config = dict(
    n_layer=9,
    d_model=448,
    n_experts=48,
    experts_per_token=2,
    d_expert=160,
    d_shared_expert=128,
    activation='swiglu',
    moe_layers=[1, 2, 3, 4, 5, 6, 7, 8],
    router_score='sigmoid',
    normalize_top_k=True,
    routed_scale=1.5,
    balance_loss=0.000668,
    balance_bias=True,
    init_std_router=0.0169,
    lr_router=0.00113,
    n_head=7,
    n_kv_head=7,
    head_dim=64,
    vocab_size=32000,
    norm='rmsnorm',
    norm_place='pre',
    norm_eps=1e-06,
    positions='rope',
    rope_base=10000.0,
    rope_fraction=1.0,
    qk_norm=True,
    attn_scale=0.125,
    tie_embeddings=False,
    parallel_block=False,
    extras=['capped logits'],
    init='uniform',
    init_std_qkv=0.0255,
    init_std_o=0.0255,
    init_std_up=0.0255,
    init_std_down=0.0,
    optimizer='soap_variant',
    lr=0.00319,
    lr_mult_qkv=0.4,
    beta1=0.95,
    beta2=0.95,
    lr_head=0.00705,
    grad_clip=0.5,
    warmup_steps=62,
    schedule='wsd',
    decay_fraction=0.688,
    decay_shape='linear',
    final_lr_fraction=0.0,
    batch_tokens=131072,
    seq_len=512,
    doc_mask=True,
    train_tokens=980700000,
    steps=7483,
    dataset='wikipedia_en',
)
Below are experts of layer 5 (counted from 0) of a mixture-of-experts language model. Rows are named router (the router's row for the expert), gate (a neuron's input weights, with its number), up (a neuron's input weights, with its number), down (a neuron's output weights, with its number) and show model dimensions 192-255. Each number is 128 + 24 x the weight over its row's rms, rounded and kept within 0 to 255.
After each expert's rows: a language model's description of what the expert responds to; "raises" lists some tokens whose logits its average output raises strongly, later layers aside. This comes from a sample of Wikipedia text that the model never trained on.

# expert 34
router [135 159 141 155 143 111 104 101 119 122 124  91  80 152 125 125 159  90 143 160  94 134 140 151 146 116 140 133 109 159 105 145 104  98 121 124 163  95 157  95 126 145 117  91 131 130 112  86 171  98 105 158 129 138 134 109 160 133 111 109 150 159 138 141]
gate0 [128 109 108 113 130 119 121 144 127 136  65 149  93 169 142 142 144 107  95  97 115 141 154 161 136 131 136 151  95 130 123 167 116 116 126 102 131 137  86 126 106 126 130 157 129 124 131 130 178 115 127  63 128 145 135 123 113 122 176 119 133 123 175 138]
up0 [126 122 147 142 138 117  82 154  91 103  94  82 138 145 137  97 133 171 127  99 150 104 114 131 161 172 139 110 142  91 117 147 121 115 127 162 115 132 117 141 137 150 149 107 123 117 107 135  70 107 106 143 127 181 171 159 146 124  70 121 156 130 102 123]
down0 [161 146 113 126 113 147 105 164  82 118  96 129 120 121  99 159 126 157 201  96  89 125 112 130 114 138 127 141 148  62 122 120 133 162 124 181 154 135 108 127 142 130 129 147 162 137 137 110  86 200 133 148 133 150 180  84 139 142 120 123 112 121 142 122]
Description: Places and sports clubs. Country, city and club names in football and sports contexts, such as Los Angeles, Brazil, Chacarita Juniors, FC.
raises: "'", " B", " de", ",", " (", " "

# expert 17
router [106 151 145 142 138 137 143  94 118  96 179  96  70 152 134  86 104 135 136 139  99 146 137 153 125 143 106 144 150 126  85 114 143  94 151 117 139 103 139 119 113 166 134  85 118 153  78  79 146  76 119 186  79 147 140 114 164 150  94 109 144  90 138 142]
gate0 [148 113 130 131 114 118 121 114 125 114 128 108  94 112 124 118  99  78 173 123  68 110 102 154 150 136 141 135 107 132 120 112 116 127 108 122 101 135 154 130 134 125 161 119 153  98 111 122 132 115  95 104 131 160 112 149  99 134 142 159 157 104 146 147]
up0 [146 178 105  90 136 183 131 136 163 140 112 116 116 101 153 174 189 137 128 132 178 127 133 144 148 138 123 173 121 156 163 153 103 143  91 172 118 119 175 113  90 120 137 142  80 146 115 134 124 141 127 131 132 139 130 127 118  80  96  61 132 128 126 168]
down0 [157 131 140 156 127 126 141 133 159 137 131 116 125 139 132 116 111  91  98  79 152  81 142 136 162 119  86 121 119 126  69  93 105 150 105 137 138 126 133 153 154 137 115 120 157 130 135 146 129 158 118 142 153 113 120 137  66 128 143 139 127 139 148 109]
Description: Predicate verbs, prepositions. Main verbs after a subject and the prepositions or complements following them in prose, such as stated, introduced, wrote, of, that.
raises: " the", " a", " that", " to", " some", " this"

# expert 36
router [127 137 135 161 184 142 123  83 143 143 129  86  46 157 149 127 148  90 125 109  79 119 153 154 114 122 165 118 101 128  95 117  95 122 126 129 143 102 153 152  96 146 139 115 143 105 108  75 170  82 101 155 105 130 165 114 139  99 114 100 128 130 164 155]
gate0 [122 131 109 121 168 119 146 131 123 109 107 114 131 116 149 159 167 119 125 133 123 114 118 119 182  97 122 107 171 129 107  98 117  92  88 107 107 110 133 111 156  88  86 175 154 122 119 185 118  90 141  80 115 152 138 127 160 121 101 156 120 124 155 117]
up0 [111 170  94 147 131  95 114 142 180 108 125 137 129 103 136  80 127 126 120 114 128 133 130 124 141 111 149  96 121 138 114 138 105 121 127 110 109 114  99 112 124 116 146 122 111 161  88 110 129 106 137 162 142 162 134  76 152 151 125 126 102 111 202 101]
down0 [171  96 153 136 124 163 114 113 149 108 175 100 147 139 156 133 143 102 141 107 154 139 138  81 129 146 124 132 163 137 189 147 160 128 121 167 118 114 133 121  90 114 140  92  87 135 103 121 103 159 144 150 100 192 140 161 118 168 136 123 168  92 131  95]
Description: Names of organizations and works. Later words or endings in names of companies, places and works, such as Records, Racing, Productions, Street, -wood, -land.
raises: ",", "s", " and", " (", ":", " "

# expert 33
router [168 112 130 200 162 104 134 112 150 123 122 128  84  91 153  87 129 123 123 138  98 146 125 165 134 120 128 150 122 155  64  80 153 140 112 118 131 140 151  76 123 149 121 129 162 113 100 102 149 111 112 162 107 119 135  90 167 100  97 137 138 126 149 128]
gate0 [121  73 135 143  72  90 104 156 116 123 163 110 136 151 133 130 123  83  65 115 180 142 124 109 150  94 126 164 111 173 139 119 128 161 132 165 117 123 134 125 114 115 124 106 130  91  84 143 118 126 125 128 123 172 168 133 131 144 114 155 113 118 132  92]
up0 [142 156  76 144 106 107 139 153 164 146 146  98 137 147 115 124 103 102 103 118 122 123  97 144 124  87 136 114 122 129 149 111 134 167 140 134 110 128 122 145 110 147 134 130 109 134 142 124 111 136 159 130 120 129 130 171 164 116 115 115 115 142 136 160]
down0 [146 148 141 156 141 136 111 145 179 108 142  87 149  87 135 129 115 110 105 135 141 121 141 146 124 143 136 163 122 104 137 110 122 123 137 154 134 135 122 162  58 138 110 114 104 114 114 133 125 144 125 109 120  99 139 132 133 129 112 106  97 128 181 147]
Description: Abstract common nouns. Singular or plural common nouns after the, his or this, often abstract or media nouns, such as way, record, dream, song, station.
raises: " in", " of", " with", ",", " to", " for"

# expert 47
router [109 128 166 197 135 102 120 110 119 111 145 114  96 102 132  90 161  99 117 102 114 120 104 108 116 132 106 138 121 115 132 127 116 132 114  80 158 123 153  63  75 161 127  95 158 167 117 108 130 118  94 128 138 138 136 148 139 135 114 112 167 126 146 139]
gate0 [ 96 113 109 128  94 123 103 131 134 125 111 120 124 132 177 167 128 153 122 118 128 153  95  92 130 126 118 115 149 187 137 152 159 140 113  92 117 135 100  97 156 184 150 134 184 182  83 124 168 139 144 143 140 123 122 148 105  99 118 128 166 142 123 105]
up0 [145 144 128 139 115 116 126 114 120 131 177 109 148  84 111 179 108 126 144 124  89 140 135 106 124 180 144 109 161  95 106  94 148  97 159 111 153 114 168 143 149  99 123 152 116 101 128 106 138 127 106 173 137 111 144 129 131 124 166  99  90 128 133 185]
down0 [148 138 118 125 171 170 157  87 148 103 146 146 126 103 142 159 127  98  95 102 163 127 128 166  81 124 116 118 145 136 145  54 150 145 120 129 154 100 125 163 107 136 141 112 136 108 153 168 118 133  76 129 152 102 119 118 132 107 182 123 112 131 101 100]
Description: Taxonomic word pieces. Mid-word pieces of scientific and Latin names in taxonomy lists, such as pho in Theraphosidae, idae, aceae, and Clade.
raises: "s", " ", "a", "c", "d"

# expert 19
router [136 122 153 133 163 118 154  84 138 141 163  74  88 137 123 114 160  73 142 165 119 103 143 132 138 170 133 160 108 122  78 112  96 101 127  95 142  81 133 113 133 133 131  97 128 110  90  85 154 134 109 162 102 131 125 143 145  98  89 142 156 138 146 155]
gate0 [108 137 112 164 134 117 148 118 122 113 174  76 125 146 143  74 140  85 164 153 121 110 115 155 140 140 156 174 153 125 159 123 126 122 125 143 173  95 165 105 150 114 158 121 105 109  89 148  98 114 124 123 175 156 131 170 142 125 120 139 109 120 144 143]
up0 [125 133  94 144  84 123  93 132 114 134 153 126 135 121 130 151  66 110 126 178 137  80  89 110  94 103 128 141 117 130 127 107  91 148 132 158 150 158 134 101 153 158 101 129 125 159 117 124  96 125 134 125 101 132 129 152 152 145  96 160 169 116 144 104]
down0 [113 144 122 154 102 141 145 119 124 129 129 147 129 121 136  83 142 141 118 139 146 163 123 106 160 121  73 150 155  99 134 122 161 150 121 111 108  50 107  91 167 108 150 139 111 110 126 117 126 125 100 141  92  88 133 123 123 152 134 144 110 131 155 109]
Description: Activity nouns and modifiers. Nouns and modifiers naming fields, institutions or activities in careers, such as football team, high school, draft, professional, television.
raises: " and", " ", ",", " in", "s", "-"

# expert 32
router [111 101 168 157 120 144 166 115 113 109 149 103 110 136 147 116  94 114 103 142 146 120 152 136 127 134 123 140 145 120 115  82 122 126 112 113 120  94 155 120 134 107 145  70 159 133 145 110 159 157 118 140 136 120 123 122 145  91  99 144  95 135 128 168]
gate0 [123 152 119 136  96 116 135 116 121 108 129 141 139 109 142 148 110 124 124 136 117  87 148 117 126  93 131 163 155  76 138  82 146  84 114 120  92 169 119 124 163 130 118 101 205  60  87 120 110 130 114 112 135 106 146 100 169 116 139 128 153 146 171 146]
up0 [125 125  95 108 169 147  43 150 110 148 161 110 127 125 157  97  99  76 123 147 106 145 121  98 101 115 136 147 127 108 150  72 139  93 112 107 102 139 108  91  86 152 167 127 127 158 147 153  94  96 124 192 138  92  94 135 104 150 111  81  59 111  93 116]
down0 [129 147  85 124 124  95 140 117 123 117 130 109 118 112 118 111 139 123 150  88 154 147 135 126 160 137 144 152 107 100 136  96 110  70 156 128 137 154 126 111 157 110 153 174 133 142 131 143 121 141  92 165 114  68 112 133 123  98 154 152  94 120 146 128]
Description: Label and category nouns. Generic label nouns and possessive apostrophes in headings or names, such as List, Route, Season, Episode, Schedule, company's.
raises: "s", " of", " 1", " I", "d", "ing"

# expert 21
router [166 113 136 142 174 143 129 129 148 129 156 107  87 116 146 103 112  96 146 142 121 105 140 144 121 127 114 151 130 165 119 156 141 136 117 125 121 135 142 131 142 156 102 117 148 116 137  98 129 136 107 144 133 126 140 132 163 127 108 119 126 102 129 156]
gate0 [149 106  98 113 122 121 170 173 138 129 128 110 141 157 131 138 141  97 147 116 148 102 133 106 151 139  84 128 126 138 101 134 116 198 128 134 130 118  91 162 113 107  99 143 163 107  71 127  88 120 117 159 136 125 163 151 205 125 133 109 113  88 105 152]
up0 [103 156 129 149 142 146 161 128 126 166 123 134 156  88 144 126 117 109  95 164 133 113  93 117 163 140 127 111 127  98 138 109 116 173 117 160 152 117 110 148 123  60 125 106 160  95 139 117  80  99 124 162 155 165 136 122  96  99  99 143  92 120 185 151]
down0 [119 115 118 129 147 124  99 142  89 100  75 143  89 128 148  38  78 141 130 153 139 154 133 105  96 142 132 109 155 132 111 133 113  93 123 119 127 137  91 152 138 141 120 152 147  83  92 155 117 113 143 122 147 162 103 134 119 161  98  92 151 114 116 143]
Description: Person role nouns. Nouns naming people or their roles after the, a or his, such as member, politician, player, President, father, wife.
raises: ",", " in", " and", " of", ".", " ("

# expert 29
router [119  84 173 154 118 138 156 118 147 143 140  63 140 117 137 127 130 103 108 125 123 134 153 146 106 115 103 151 118 152 117 101 118 120  97 131 158 134 135 113 130 142  87  73 131 149  86 115 163 108 120 132 124 121 128 131 171 134  92  96 118 124 145 177]
gate0 [111  82 106 165 160 119 133 172 178 113 154 118 151 134 123 110 117  90 159 156 109 124  94 164 140 121 134 152 160 126 167 128 151 135 121 123 103 173 141 130 134 180 123 143 136 104  85 137 119 114 167 104 135 123 133 117 112 113 129  99 134 143 110 140]
up0 [119 148 151 123 142 114 133  86 163 132  84 161 106 152 118 128 146 137 150 119 134 114  93 123 147 131 123 138 120 129  90 143 116  98 122 132 122 110 113 140 148 110 146 110  98 101 148  80 145 131 126 142  95 139 107 103 148 112 146  81 112  88 156 148]
down0 [141 105 123  98 109 139 156  99 117 130 143 127 139 100 147  93 154 104 153 127 122 148 121 117 144 110 112 126 113 109 149 108 115 132 133 129 145 186 157 145 139 112 198 141 139 146 156 128 146  61 144 125 135 139 140 146 140 183 137 138 162 125 124 101]
Description: Table cell separators. Pipe separators, divider rows and header words in wiki tables of sports results and statistics, such as Notes |, Pld, Score.
raises: "\n", " ", " and", "---|---|---|---|", " –", "-"

# expert 27
router [130  80 146 140 164 124  98  84 146 117 133  93  86 117 164 122 137 130 107 141 128 142 106 147 111 174 147 154 118 138 119 136 117  89 146 117 114 145 145 146 125 194 104 117 165 132  77 116 133 113  95 144 121 158 115 118 186 142  96 116 109 150  93 167]
gate0 [142 144 164 154 133 156 148  85 134 149 147 111  94 125  98 134 109 149 113 121 135 164 163 116 183 138 160 131 145 106 117 134 133 133 156 128 150 151 120 130 120 117 115  93 122 129 147 135 148 136 100 152 122 109 150 111 117 111 135 140 158 140 118 131]
up0 [112 121  83 105 108 112 111 200 113 131 169 108 145 118 143 156 164 101 168 153 117 123  87 122 104 143 126 147 136 114 146 111 144  87 121 101 111  82 122 149 116 124 146 172 163 122 154 106 129 166 118 103 134 114  98 154 155 170  98 135 146 111 112 171]
down0 [159 175 116 124 141 176 133 159 145 119 143 149 125 137 132  88 162 116 127  95 147  95 132 150 126 162 102 166  72  87  82 117 144 102 121 147 132 106 120  97 117  96 146 154 145 135 124 140 119 146 128 154 123  99 138 110 138  96 129 166 170 159 118 102]
Description: Dates and opening parentheses. Month names in dates such as 21 June 1737 or born February 5, and opening parentheses before values like (aged 29).
raises: " 1", "c", " 2", " ", "N", "a"

# expert 0
router [121 109 134 153 155 139 134 128 144  99 178 127 119 158 153  84 125 147 136 110 119  78 143 185 117 100 138 170  78 114  99  83 148 137 114 104 120 126 133 110 127 163 130 124 131 120  98  73 146 123 122 149 105 143 142 104 156 152 113  98 152 105 122 172]
gate0 [165 121  93 115 109 148 119 111 138 130 151 146 105  84 123 111 149 162 106 107 136 124 126 187  90 116  70 155 122 149 120 112 171  73 142 121 171 114 128  86 171 102 117  91 124 156  98  94 155 135 109 111 161 141 143 164 110  88 112  78 135 156 173 118]
up0 [122 172 130 119 120 107 139 121 123 143 127 114 126 109 110 119 185 106 124 196 149 135 140  82 155 116 174 152 141 131 137  90 132 134  89 135 139 128 105 117 142 135 150 133 100 118 175 153 112 111 113 160 127 150 115  97 123 161 140 170 111 131 111 117]
down0 [120 129 154 148 135 139 121 168 134 126 152 174  58 150 125 139 127 120 129 129 107 112 136 138  90 148  93 114 125 147 143 149  84 147 141 165 141 151 121 129  95 154 106 128  97 152 103 127  71 124 139 115 144 163 116 129 131 179 140 160 127 121 132 110]
Description: Subject auxiliaries and pronouns. Auxiliary verbs and subject pronouns near the start of a clause in prose, such as was, had, would, it, he.
raises: " set", " put", " also", " seen", " made", " found"

# expert 14
router [156 112 134 134 161 118 111  90 150  96 167  47 117 160 145 136 156 116 111 139 114  99 116 155 131 116 118 107 100 153 115 145 144 139 101 134 131 116 149  97 149 152  78 122 148 178 122 103 144 110 115 133 146 106 139  97 185 133  97 137 155 163 145 187]
gate0 [117 149 148  99 122 105 151 112 143 105 111 149 150 147 142 127 118 146  98 103 110  87 124 142 108 145 170 132 129 110 129 141 121 133 105 151 135  76 122  87 126 144 103 157 136 102 102  84 102 124 125 110 167 132 151 120 115 113 120 120 139 141 106 148]
up0 [111 110  89 160 156  92 118 162 142 104 154 116 144 129 135 146 121 112 140  88 149 133 166  89  94 116  49 141 143 121 149 157 122 126 104 143 122 141 104 134 145 147 163 110 110 139 140 122 172 176 131 163 100 108 119 151 102 115 162 112 115 152 169  94]
down0 [104 141 167 124 146 149 133  92 132 135  77 140 144 115 129 112 123 114 131 132 126 156 112 154 133 107 199 120 116  75 105  99 141 150 149 162 126  94  87 112 146 168 119 129 124  77 108  87 119 145  58 135 112 127 125 161 160 118 147 103 128 108 113 154]
Description: Awards, votes, to. The word to after verbs or directions, plus award, election, vote and round terms in results tables and lists.
raises: " be", " have", " make", " take", " keep", " give"

# expert 26
router [146 157 140 160 153 112 127 111 134 120 145  78  72 119  98 106 104 150  88 142 111 134 133 140 109 136 147 135 126 108  96 142 117 125 166 134 122 122 170  91 113 112 113 113 169 141 148  92 136  62  74 140  95 127 123 126 144 131  85  83 144 155 101 138]
gate0 [137 125 159 113 131  86 136 144 155 101 126 119 128 161 128  89 124 162 110  85 138 188 125 134 127 118 130 102 127  91  96 123 113 173 160 167 131 142 175 110 117 115 144 135 102 156 144 163 160 103 137 136 113 140 128 146  84 129 147  86 108 145  80 154]
up0 [157 108 195 102  95 146 149 115 113 108 139 108 134 134 124 133 154 116 143 130 128 109 151 126  99 115 117 144 150 121  96 129 136  96 151 145 181 130 129 155 113 140 115 132 175 147 126 160 145 123 136 130 135 111  98 126 160 119 124 175  81 110 136 138]
down0 [139 132 118 171 142 102 172 118 123 129 163 115 147 134 120 161 111 195 109 121 104 107 144 101 131 145 152 168 134 147 122 122 145  84 133 113 139 100 104 136 119 116 120 115 141  84 137 117 134 129  93  82 113 150 172  85 145 118 137 176 166 110 161 143]
Description: Word endings, participles. Suffix pieces and past participles after be or was, such as removed, damaged, treated, -ly, -ed, inside longer words.
raises: ",", " and", ".", " for", " in", " to"

# expert 11
router [147 152 140 134 135 115 146 119 128 147 167 111  96 108 159 105 131 116 166 117 114 107 128 136 133 134 105 139 119 149  95  99 133 102 108 106 137 121 162 121  50 146 108  61 161 154 107 113 141 100 132 166  96 133 152 140 160 154 109 141 169 110 142 149]
gate0 [136 105 111 132 145 114 144 157 114 121 123 166 161 139 105 121 133 114 141 172 158 164 120 145 117 101 141 128 101 152 153  78 104 153  84 150  97 138  68 155 164 151  83 135 164 111 145 150 136 139  96 126 126 115 114 115  75 133 152 176  74 119 159  93]
up0 [104 130 159 112 116 148 147  83 125 122 156 104 152 138 147 141 117 147 108 125  83 122 140 128 152 119 128 128  93 107 103 192 147  95 116 114 109 134 165 132  74 134 161 114 129 103 150 153  78 133 151 129 134 101  94 101 171  96 158  92 139 132 143 127]
down0 [111 146 162 131 114 116 130 120  86 154 140 104 133 163 112 138 109 133 113  82 158 116 138 125 115 197 141 121 120 120  91 112 150 127 150 128 113 129 111 128 120 132 114 179 159 123 110 146  97 123  96 151  92 112 108 147 120 127 106 110 134  87 115  74]
Description: Numbers in data. Numbers in tables, infoboxes and measurements, often leading digits or parenthesised conversions, such as 25 kV, (95.9 kN), 180.
raises: ".", "th", "-", ":", "/", "97"

# expert 20
router [121 115 125 161 159 119  96  94 142 103 158  95 123 123 134  84 116 132 131  98  98 126 125 162 116 152 154 142 124 138  81 126 140  82 128 104 133 114 126 104  75 118 133 115 131 144  68  94 167 111 103 141  92 177 133 105 196 131 107 125 168 127 134 151]
gate0 [151 132 131 143  81  93 141 159 123  91 142  74 121 134 117 107 109 146 113 136 138 154 111  76 143 121 119 139 101  64 103 138 171 108 130 132 101 178 144 122 114 112 106 123 129 141 117 116 147 112 160 155  76 143 132 122 153 117 145 115 118 156 138 123]
up0 [138 164 108 100 152 103 129 143 144 171 131 160 163  96 110 120 133  62  98 135 135 124 102 181 112 123 113 101 126 165 123 143 124 166 111 123 148 134 134  94 172 108  92 153 145  96 137 125  78 117 105 101 153 138 157  89 127 124 148 132 156 121 149 124]
down0 [117 160 163 141 134 136 116 120 110  88 155  99 137 132 158 117 102 115 116 154 107 106 175  97 123 140 125 104 127 151 153 140 137 163 159 130 141 110  92 129 145 145 145 109 149  90 121 137  95 128 154 126 140 133 163 107 136  76 156 131 162 125  96 148]
Description: Venues in schedule tables. Table pipes, semicolons and closing parentheses around venues, stadiums, attendance figures and dates in sports schedules, e.g. Stadium, Coliseum, Arena.
raises: " ", " 1", "\n", " S", " \"", " ("

# expert 38
router [100 148 181 183 156 166 122  87 125 148 134 103  97 148 141 119 120  79 114 154  86 125 136 127 114 122 124 118 102 152 104 164 104 111 131  94 159 121 145 158  94 123 126  61 128 133 105  63 176 109 105 169 104 155  94 118 156  99 114  83 138 131 125 170]
gate0 [ 62 107 149 165 153 134  95 150 126 152 107  99  90 139 166 134 116 135 159 134 106 128 120 100 152 134 165 142 116  86 162 184 126 115 119 104 139 132 137 206  93 123 147 139 150 119 152  81  97 143 113 161 112 177 111 140 110 118 140 112 168 141 130 202]
up0 [136 165 104 123 119 144 108 136 133 150 119 141 157 108 126 112 124 163  77 119 102 142 118 173 132 155 122 106 137 132 142 101 144 134  99 112  95  95 142 156 150 103  77 175  95 127 123 122 159 168 137  84 143 113 107 167 134 153  84 106 139 110 122 149]
down0 [116 128 102 132 131 175  96 101 150 139 129 131 101 117 131 112 137 161 126  71 148 135 135 109 108 157  90 127 167 140 182 119 175 118  94 139 100 138 139 140  96 142  99 122 141 117 140 154 150 108 151 116 166 153 120 176 124 133  92 149 144 181 122 121]
Description: Topic nouns in titles. Subject words in institution, award and work titles after of or for, such as Physical Education, Fine Arts, Live.
raises: " and", " in", " ", ",", " the", " from"

# expert 28
router [126 106 118 129 165 114 135 135 158 144 133 111 112 142 140 113 142 143 124 103 108 135 109 150 139 120 123 135 123 162  97 103 142 119 151 113 160 135 128 134 106 117 112 107 142 161 141 106 132 122  98 137 119 143 153 112 160 125 121 125 123 112 152 153]
gate0 [137 115 109 143 130 130 136 126 111 120  81 130  88 122 131 135 118 132 155 126 117 165 137 140 168 120 145 162 144  94 152 113 164 138 120 105 146 143 105 118 133  95  90 126 132 142 124 152 114 118 140 153 140 140 129 102 159 112 140 115 105 121 173 111]
up0 [132 130 141 125 139 111 114 105 123 135 132 128  95 109 153 134 158 121 126  74 124 133 135 140 115 129 175 123 118 119 156 123 115 132 184 138 124 112  83 153 151 125 116 159 172 127 137 108 137 134 126 137 127 108 130  84 139 123 108 156  93 149 155 137]
down0 [ 77 119 143 127  97 107 135 100 115 150 143 103 107  81 164 142 109 124 115 124 149 107 117 143 113 115 147 117 132 149 130  88  75 115 104  87 138 112 126  92  75  77 110 135  85 119 139 150 180 129 130  84 103 118 164 155 161 160 111  99 122 160 108 129]
Description: Table row starts. Pipe symbols opening rows and separating cells in election-result and tracklist tables, plus sentence connectives like Additionally, Meanwhile, except.
raises: " ", " \"", " Total", " —", " (", " N"

# expert 1
router [150 157 135 160 126 124 139 106 130 118 160 129  66 157 114  88 144 105 126 110  81 121 136 183 119 128 161 137 109 166  58 128 127 141 121  89 156 108 153 128 119 155  90 120 151 122 119  89 134 101  98 146 116 167 144 106 144 116  91 106 165 135 151 154]
gate0 [109 127 120  91 129 110 147 119 136 129 138 147 133 119 111 120 129 168 145 111 130  74 144 123  98 166 147 159 141 130 131 127 100 144 171 102 176 158 117 134 121 139 117 120 133 148 142 117 175  98 132 111  74 141 116 139 123 167 140 132 114 122 118 119]
up0 [140 116 136 140 126 147 127 118 155 163  91 173  86 142 162 141 136 139 124  85 128 109 113 145  66  89 158 139 137 132 120 151  98 146 169  91 158 185 116 164 105 173 123 131 156 117 120 108 150 124 131 182  89 135 107 119 143 113 102 141 148 121 131 102]
down0 [152 115 133 144 140 126 129 121  60  71 152 140 121 134 102 120 195 105 105 138 151  81 140 105 130 166 125 107 125 116 127 105 110 138 168 127 107 126 121 131 119 119 136 160 139 139 129 106 115 161 126 143 167 137 122 154 108 106  97 142 107 152 130 134]
Description: Place-name heads. Place and institution names or their head nouns after in/of/the, such as County, Massachusetts, Avenue, College, Brigade.
raises: " and", ",", " (", ".", "\n", ";"

# expert 24
router [138 152 145 161 149 122 112 101 130 111 129 115  89 129 144 124 126  91  99 145 107 125 125 142 106 138 112 142 128 150  95  93 118  86 140 111 167 119 161  93 123 135 117 131 152 182 126 111 143 116 116 171 109 135 144 133 209 169  84 120 115 105 122 132]
gate0 [119 121  80 104 143 156 162 120 169 119 112 169 112 105 121 130 107 114  98 165 172 152  69 123 134 134 144  89 110 140 166 119 141 126 113 141 123 118 149 110 147 141 151 138  48 122 137 102 142 190 113 124 127 126 130 140 128 134 113  91 126 143 145 149]
up0 [173 103 138 118 133 117  94  95 135 151  94 125 132 134 124 127  99 139 113 126 187 104 127 103 141 160 133 133 162 149 119 144 136 122 128 111 182 156 155 119 116 144 139 122  84 177 159 144 147 109 120 123 141 158 141 133 140 176 157 120 136 130 151 123]
down0 [117 129 130 152 125 121 130 136 146 148 123 103 120 132 156 140 170 132  93 139 151 135 139 129 129 139 147 120 159 108 168 130 105 107 145 110 108 142  79 127 147 136 140 117  88  56 153 114 165 103 128 108 110 124 125 107  93  68 124 125 139 129 136 107]
Description: Event verbs and rankings. Past participles and event verbs after was or were, such as born, died, released, premiered, debuted, and placings like first, third.
raises: " in", " the", ",", " on", " a", " as"

# expert 25
router [107 125 166 157 149 121 156  98 171 121 129 110  71 109 127 123 102 148  93 138 137 152 157 130 132  95 133 143 135 120  89 102 110 159 133 108 157 109 143 129  82 135  64 112 114 138 103  85 158  99 123 156 110 139 157 126 190 139 122 105 165 105 162 131]
gate0 [116 105 150  94 106 116 157 137 149 137 182 155 135  86 176 139 112 141 124 153 155 120 125 129 116 158 207 129 152 187 128 122 104 156 145 152 165 169 144 129 128 123 159  92  86  94 125 113 132 132 127 129 118 124 153 102 151 105 116 112 141 131 151 139]
up0 [108 118 117 118 110 107  91 170 148 149 119 102 104 134 112 111 154 125 132 124 138 108 144  93 125  87 144 120 148 116 160 107 107 147 150 119 140 163 109 147 127 121 168 140 130 145 131 133 121 137 159  96 146 100 123 120 135 143 155 145 155 104 138  94]
down0 [115 121 155 134 110 180 103 154 147 146 144 130 127 134 138 125 106 117 123 102 166 187  92 135 109 126 100 127 140 105 140 127 146 167 132 120  84 121  92 116  97 135 158  96 122 138 115 139 141 137 134 133 156 124 168 108 148 176 184 104 159 156 167 113]
Description: Name endings, list newlines. Middle and final pieces of foreign surnames and place names (Nemours, Semperoper, Lavigne), plus line breaks ending entries in bulleted lists.
raises: "-", "'", " and", ",", " |", "s"

# expert 5
router [113  97 142 173 150 138 109 103 135 127 151 115 133 144 184  71 127 176 118 158 110 113  89 118 115 164 130 123 104 162 143 118 112 103  94  98 156  94 155  95 108 169 109 128 142 142 156 128 133 104 107 153 141 159  96 139 145 121 129 138 141 148 153 139]
gate0 [137 144 153 100 154 115 166 174 124 121 185 177 129  96 142 130 114 132 130 136 135 119 110 109 183 138 162 109 133 128 120 118 130 138  82 133 137 125 139 144 137 142 129 148 134 112 149 136 153 133 159 141 128 118 130 114 113 140 110 157 110 151 119 132]
up0 [129 120 123 107 144 118 152 125 110 135  95 153 145 126 123 160 114 145 123 123 128 124 124 140 167 103 146 141  81 131 107 147 126 114 100 132 115  97 162 115  76  96 130 118 119 153 129 153 163  95 118 143 140 147 157 109 125 134  93 140 116 139  87 149]
down0 [137 135 135 131  97 194 158 163 155 127 118 177 179  98 165 134 135 153 108 149 150 128 161  98 127  80 134 137 158 115 114 173 122 114 149 131  70 134 156 117 105 155 123 136 155 150 174 111 128 105 123  83 163 177 104 112 126 100 144 127 126 117 119 158]
Description: Word-initial fragments. Opening pieces of words and names, often prefixes or first syllables after a capital letter, such as pro, pre, high, Aal, Kub.
raises: "s", "de", "ter", "st", "uk", "d"

# expert 18
router [104 136 164 120 148 127 137  84 152 102 163 101 109 153 148 109 133 146 103 118 125 135 130 124  96 123 163 131 139 129  92 126 135  94 182  97 163 142 131 117 143 170 140 107 141 135 132 113 141  78 106 142 116 151  80  82 181 123  74 112 128 181 132 145]
gate0 [119 127 111 100 166 117  93  77  92  96 167 143 130 175 135 112  94 130 145 138 126 156 110  95  98 146 149 127 126 121 104 113 112  94 124 104 153 114 140 139 135 126 117 110 146 148 139 126 107 120 100 148 135 130  91 115 132 126 131 123 110 149 166  92]
up0 [155 128  88 158 121 139 150 109 107 133 159 116 104 147 116 202 114 106 129 131 162 132 156 142 123 142 122 114 112 157 181 140 143 127  98 164 117 105 169 118  88 126 122 140 106 121 117 106 134 150 147 109 172 111 139 117 124 129 121 142 121 117  74 125]
down0 [127 127 123 119 125 119  86 132 108 170 125 145 150 107  65 109 134 129 136 139 127 134 123 103 125 133 166 138 108 103 105 104 118 123 121 103 146 161 105 130 129  91 117  89 133 115 117 108 157 107 139 138 138 104 143 126 148 123 112 115 153 178 135 169]
Description: Locative prepositions. Prepositions of place and time such as in, at, on, during, along, near, often opening sentences or after located.
raises: " the", " a", " their", " its", " his", " an"